From a checkpoint of a small mixture-of-experts model trained on Wikipedia: 160 SwiGLU neurons an expert.
Below are experts of layer 5 (counted from 0) of a mixture-of-experts language model. Rows are named router (the router's row for the expert), gate (a neuron's input weights, with its number), up (a neuron's input weights, with its number) and show model dimensions 0-63. Each number is 128 + 24 x the weight over its row's rms, rounded and kept within 0 to 255. Numbers have three digits each.
After each expert's rows: "comes after" lists some tokens at least twice as common just before its tokens as in all text. This comes from a sample of Wikipedia text that the model never trained on. Tokens count by the router's weight.

# expert 11
router:147110061105159117134108107127153101087114124073123148169099150149121127147167124109097127108129107095132143143128154131162089104120142104114148133181133123097122093153190103108127106140088106
gate3:133136136067125139103091081126133150132130159122105156135123123123128168128106116111127112141178133115144123111159096091123140139157106101125115127127132128102179142127119133114115151117163131
up3:146092123160149101103141168141125126158141089139134130156139128118101135087161140112156124157155143123117141103120141137133083138098104158132118147139116121097123139188079115118128134093115040
gate4:094162113113181127112124125151108151127129111190149092079087138157129110147117106118124134099162141151097148129164122166158098180158156146099138158158133105113159120126151109156157082111159135
up4:123203130131092139148145135080119121133107106112100145098162106171115099136146126111174073083155109142171102114161131138154126111123114165130127117068134091143106149159146131166088119069093135
gate5:125149139102095149088149113134102154124161128126169180111127155094139131119150115111117129144123115148078103100117152152202136107140176162116182127125102121122090109200131145133119136115143164
up5:163150146164143128110123142128112122127132115176142135096114120124102152113086151123121103123141119127112152162137124140112124139131092143151136135091172089125157107114096096118153146116157132
comes after: " |", ":", ";", "N", "|", " /"

# expert 37
router:106140090106159097139104125126168122119148110100138150132110136131128116117136090155137114109147113127141175145132160120146097127109125143114148097179132168108105125127153107091177085121116122
gate0:094122112093121088125167144083152149121128156177167130105111092117119122136137122117172143116156172111146157126106106116116116115126148121097131146111165126111095079124120162107152129139152106
up0:122097099105117115129148111099148136091141128107095143125140108128091136136117100123126098138146085121120158128113128165120100118154144082081104135122126109125102122079143095102147097118101159
gate1:119134096117183122108123174121126124122147129127122123099134141134100112117150126127092104158123133119120122141126137125136150137153131136161178167159076103149135133149125126139146158149119143
up1:113124114169140147098127132123156108103127111128125151075147104122101126169158111148141103107174153176141139128101115156145154144117110136173142144126099156155148177132099119134135147153132183
gate2:118146149161182138174099148103170152170178150113145140103133131105125159154149147160137161087085150092159108155126114111164127148134118131074136093132113145098158143099125145173109140143083157
up2:132179127168088151171182117104137088166130134141109090127146125132104132165129136147133135118098096129105150100115142115093108129125170160180124130123128183143085147154092142144086161096176141
comes after: ",", "s", " well", " due", " such", "ed"

# expert 23
router:128138081122150084152142119119164100145090079118139172088090159132157139106128138133130132109130154142111182160119161109156154082149149132144152117127113129100125090125145102098119122141099142
gate3:181150138125081108104114136121145158120123105107135122133110167128090137101153129134137137148103123119110152122112143131174120105172128146149156146123132152101137143111169094154143154114121147
up3:158107119109085121139171149130128129141160096124132140133139128123104133111133107141168105127135131103135152102110114159153161134100111132141146144147146086087125137150167126118156121115138122
gate4:134100102085100089108124106124127099123084149145121129105140160134122161140098115142129139178087115144119132112138182132099151095179118131123144106100145125125127111132116184102127093181145113
up4:139111161146097172145159150146103155136131097123122115119134086135128125131124168107129110139166124109095162105174092124117158165144158164139072134135136133120122164108129107118129125133149157
gate5:099158091142161084087154145119165142112121167142148135173147170181095113160130133117111120157135119151099113123101161129157128162116149154127110106155162107137086086159131092142153134090128166
up5:076109138092119137144091174191092109110088134106141113122108137139096118060127115139078118122113126152096145097170146117139104187080152127155099093117145132158153109131098165136114085117169101
comes after: " (", ".", ")", "/", ";", "("

# expert 38
router:098123095102135123134119104168155086138118083088186135130094142125166115114129110126156093111120123145125159157141104114121147165156154108080114095156123108090163094133148152117155116100104101
gate3:159151123167161136125132135094150158098124164114134118135159112092141120101131146156127131095124120133169124123113145150170135112133136076092105125144137130132104122134164137134147134104113159
up3:164125179098081113161128156130122096132083114128166116153124157142126117119148130144131099147095109122114150128093113139158160142164102088132107128132113127130148118089111164171175133086147150
gate4:160137168163171157115130147067102131086164072170176109122121156123160156167137096137127160101114116108098151139126129145088130118099125132158127127153128133127131135156171143134093123101140080
up4:153142157173127148141131149126159134118100118124122089136135116139148110134124102135105089115114127121092138107135139140160133124153141094127140107132164104121151134124127090140097146126115126
gate5:103110158172162096163105164109122106113097082125143151113112155123130115128151139116100120092139114111116148105176110115146150144157117133195129131106156150130149097151122142126129117143091145
up5:144170146175127148123163176110138140129129120152086116154128086105118161116111087102109127122126145131131090099126119139103099126124145120078147100151114114103106114180101101149122131213094173
comes after: " of", " and", " for", " to", " in", " \""

# expert 29
router:126110097150158091162140131144140094118138144085148133130073120113125094137144109131143113090125144116146111129137123100137112129138136108123154134152105135103106132139178127150159077124113145
gate5:131144155124140133136108172137125125119118147125104139157128106114144118121109085107161140126101148140111139136112134154094129169172164177128161122155123087145148126089107100117120108105134148
up5:119086133131134119165149127160167115159123104135119116103109136070128139124119101121112114157109096126131093091079134118165141093072138069117115118111140158080085121142108061132125130096111121
gate6:128150097111147105115158146122154072138112130163144125149092131113121132151109160129142092118157118108146157169109091128158101130114101181148139148109141143121139126153181102143148097125138126
up6:160141111132108096115131140170116089147148105115115142141105142176141098131131110097088154092125166154170095120133127108139082116124101117119131174114135129160150136159146140143156112120113109
gate7:097131135102142113130091138171074136140096169114121101110135134082128153120145128101131127103141138108084163149119150182166134073112114145107119118159107122108130152148149132150178112174150136
up7:150113125094116158111192154131141118117148123152142173134115151123131145127101116083120126131074103127144101103145102084108176105168083108133158135147139128102117121139113116110110148154103120
comes after: " ", ")", " list", " Team", " %", " Votes"

# expert 46
router:153107126088174090135134129124129068107118132133154171134109103110122158086152122117128156154125144123125154178152126125154104128126159157173114100174126143110150132123184148120155099139110114
gate3:174114202145114164143107110141166123135130128154140137143104111148163126141162134168138101135115153089153150132167138140170151142117138121098127108129072095105122094121115144148104150122137122
up3:071113106130137130096134121158159153117123147117078109099145148080127134066104106126108148141109156109106112150120133103107111111133111141139118146098119182166124137140129103113126115157102139
gate4:113074130178142092142172156104129117086138121180106165126119133142194083124127111110133136178119126145137151158109123170126126138115144174126141070136104080114120101132123142133137157189127088
up4:155117160112139170157115105119128116102152067137133131154112077084122095155126128092142115121094124116131158094077153141116129171151141112136113123117120143140108112127107119163133121119123120
gate5:131154150098185144123145151132116159125158097110145132110137098155093139064090138119150122123129144126101133141138087124155134097144118137127141107177103132127161102142169133138113103157098168
up5:143148123162079139145110115124084114165131119156157120159142124125111135202164131131153084118114075118126121173127148153112104122155155134160093177143103111096161136116151124119110167160102142
comes after: " of", " in", "'", " to", " at", " on"

# expert 39
router:079138114120145136159106159128135124113145096096135148134087116156132086097138093157138121082130142134119171148131134099144116126125159141104157100127146110115099110086150146113147109107099092
gate5:098140135140134121165112138126162145122116150107172118113138123135178105140136119156119137133127158114127125155115116095171137143161157124103165101120131152169121091127097182126094149084087106
up5:141113116128125162126106170134131146150169137117126159118114148130219123121116094135096129117141145140166106116111109080165153141137138124111190155161112163166133086114110139123125115114137149
gate6:143172102159143122110116117148109135070176151066092094140145078159117129103104083115070138141120141147085118112102122110139135119104158143143121151130115121082132152148144143139119068124105111
up6:118124142173105101112136087102144105193121137127114139134126132119143131121156161121149154170117160105123122104175140115114140121137101118139094118125182174155119121135130085152165186114156172
gate7:126152129102158114107105111153131142128149131139145162160127095139140118118132157170125146141125133118139134133137130115156108101148164129091097130127108169137096135121128113109160080112078122
up7:115111112152123155142130130130144149138104116103107120087156166128118147159119105106122130102088093164086120141131109135100103127143145161166170110113173118099159115101159141123095170149143110
comes after: " |", " 0", " ", " 1", "---|---|---|---|", " —"

# expert 28
router:109146119064171074149119116134149099097088120124132134108101148114129137116113120145128131127138151118116127166141149092134105107169139104120144124165125120106120121157203122061153096133096134
gate5:144123118076114152134166112092091140121125128131112170115115125096116111111129140141146082130111145140150132151154118110131156145163116093140097102078067153153139153113111119173168119095081123
up5:133096124159164154116152125144141145159101134137141144116132106119125106179085160130127086153138159145130121115107141138114167167149099104144184068091129067119140139143114114123141107124153110
gate6:145190144099135092137156099119151137097124132181152143106112103131140126126162113138161109141123148098112187164178172141128119139103143116141131149137134164132133115153098144155143170130149151
up6:153144177140049137096094119197137095141134125061140103116159162122130137112124140156156136126164134124166130101129166126135124101147124101131145143114131126117133113094134115109161128141090116
gate7:173102132119139125129129113145125131103109127137143143123096104152150130143112134085132096075149201159132082117085145123090097141145107157075133112137144155127128135139125097145148121126127152
up7:153125136122166154133146149133157155113131129159132162085133128167096149107101166151143088112096105127108147152125146144129104145133103155142155089124109146140149107140130102156168143141066142
comes after: "\n", ")", "|", " Born", " Mid", " 6"

# expert 1
router:130117090138145109148107106102172077120121087114142145098095150159133151132131109150128160109113123108088145142146153134139151132151123176141164106147059142110105089135146115118168096085112101
gate2:132094129153122113163128079116160147105136126067112146134103130103147167117090148132085115133128131114130070123136139137119122069098138189142139179133117109100105114141106129128113120171128135
up2:156136122109149120145109156109094113146144123129109139152132140111125120191084109147102143131122115153145103103120109112109141060123138110162127122108122094109134062097121107142106124082122160
gate3:137089099125165106125103131120148084114112148148117125065115089118125195148151122135113138152109139130109154104130139139098141137146175132133127101111168149136095126186093094152163132087133124
up3:091149075132082155156139125107130147133087107144076131104159150144095105156125181131077126125092106156098135122095136102125078146146168098132129120139136138172145110133119094125108137117146145
gate4:142121145127172146141107135134120118144079128185134104108114150098126111129141131132111105140129141134128126135132143125145116131160148171126112088120096128141151103154162150177175131116166065
up4:129103148127114108092117137168152160150127122140131071108102171164131111080163127128114136056132132130163121089134102092118129121103115145139138128165156137147149140117186143133154141129115134
comes after: " in", " the", " of", ",", " New", " United"

# expert 17
router:113079098120136109172119136145152097073119090127164150135094140146105095126101115181167108098098148155113145146136179136152143117144174145118165068140092105111135097088172122144162072145085078
gate3:144141089149125133088204152137113101116125116148153154161139114132135098152150160130096158084145143123087151124117149116145115128160131135171152070141108097155119171098111121150127105117134146
up3:143058132152162097131177099103140111149115109131153173136127111141151092121128141137162133100070129167118130118145125141135130086121103149057148108144130123125136135124139105166183088161126131
gate4:134121096093154135101121110123156143146143150110166095118128110123138182116145123131144136137157095160091098101135150128118142133106115144134179104150116143113132140147128116158081074091126104
up4:125178132126100160143130128128128129140116137089111157069154113124146102106140136128108109139131148104126123149114117165129148124163136156094117108158118119155120129157132103168123152154157158
gate5:133149131130168140136124129141086144132117090161109129112139146077130144135093090153152099137097130148157118153150132134103142177176157137127100142132145117138150120077161109145153136131118139
up5:101110135112158137115123118081108189095109124089126123113110183156159153144140148136104116134176123124109123157112141161127121120152115165075083190133123131118102136135112141112170118102083153
comes after: " to", " he", " also", " and", " who", " He"

# expert 0
router:118150109143145103170092151143149089101108137121170173131106136110146104139152124126112163123127132107131124160114143141195116082141125132094156119161133143096137118135156123109161089138109102
gate0:119120119136083121110165126096122163157128168130117141156158107179129124116154113125167115124133139126115103137154149112182151140122146166136062085135130113134142139152165107128125118150157130
up0:137104155126158071160135086188144144103131103133165153109121135148118153133093172137114116138132125133142145123136103115121114102123097112131156162123105158162131145095085105115110150132085100
gate1:126161094125078143123141117125109121117121118097140159100099137145141108148104090126170138122160084128116134118117101109168135100145099112129143096113112144169127122157097143101119136163140134
up1:120177151125110125118115147106202144103137150159076174118121083145110145095137098095147131136120118142120103099104146155104172144147146132143115115100124097083108117153111165140124127159151155
gate2:096109107110116114141098116135117117180137128157096110113123159122122114113113106113124079122149150116145147140107141097081135129122125119137141104117167151134078108116145113103114088138144140
up2:103135162130156087118144078128139140123120115098121155109156116140181123173116123112129114113156111144077137142146130126069138174069105149151152143113133115121159141154103128092092138156136087
comes after: ",", " he", " it", " which", " that", " It"

# expert 8
router:095153131103165095168114090124143116160163128090160138150091188143153129115131113143079149092150120114119135156156147106179077155122142130129192125145116109124126103147173136132127090116123109
gate5:146111131121147152121076119159093140146145152100097111127109125099135111136119136133123091110107118114103101155092144130126126141159158152121122137121142162159147155131100102137115126142134121
up5:098147096123129154124098128128092129123156141117124118125093095127129172126109124152133087088118148117109132128159139123087137149125123121097068158137146108152106146133138108106169115131120135
gate6:173128087119136080169124129127116115166128135155110080119130177149169140102134167139157126112172131120063092125127134111131149126117161095084155135110177168128149124104144147127145117145113150
up6:134122098098111100129093103154065141117110107124120121119132104161113106195126152146113156125147105131085131134111094167160115087131134118091174127118187153152126133152144133129120110158100115
gate7:132122112116150136110131142142146136096128143154117165142104138105163119144136153178112121153128088155136138119134131117137084125152126074089157131108143125101109099117198189147137119112105101
up7:160106168122144084147184136132160148129139085107138129122113098107162158136153126165173103137114086148162162160104109126126127127141103145108082157142126120112128123102143163167161139156146169
comes after: "\n", "==", " ==", "===", ".", " ==="

# expert 33
router:105084088093148109134097121121140117126135121119149173128089134108147126139128112155119111119114134157133121169130148135124133140124134155102172099147095108127153095118178088100150050132117139
gate5:120129125105112088148117139071138088162150132138133147122119122117166117133170141164131171156175141150092146138116117139123114137124140114178103136160112144101114064129212121159184125113132182
up5:142167128115094113095106108103107092114140135117106123165124103163129093153092123156103126129118137151107147088106090144069124136153147191147115157109082114139137099149118128129157180088118155
gate6:111106105095136080087122129160097108150181132041127148122118128144082100129113147099137170122104140096102071100136172148120175168139140108081128107111104139132121111123107094130114111116166118
up6:116173125127134132121114106121103081118096101107149167152157080171148143146099140125124155095133185147144133124152155104183138144129126098118118144101149102163137138121096127089130129115122135
gate7:111124128197101172149149104149127179110122137175114155113099147155161136119151162189091155147128140105112166206115106149144099127148116118114129165120162140126149129106138108096123119162128144
up7:114133130186073126138152146158152148105159156142122133117151118174150179161101181150110119126175130102125110163163125146125072094165165159142082081103116124099166119086117113105088121123125168
comes after: " the", " a", " his", " The", " this", " its"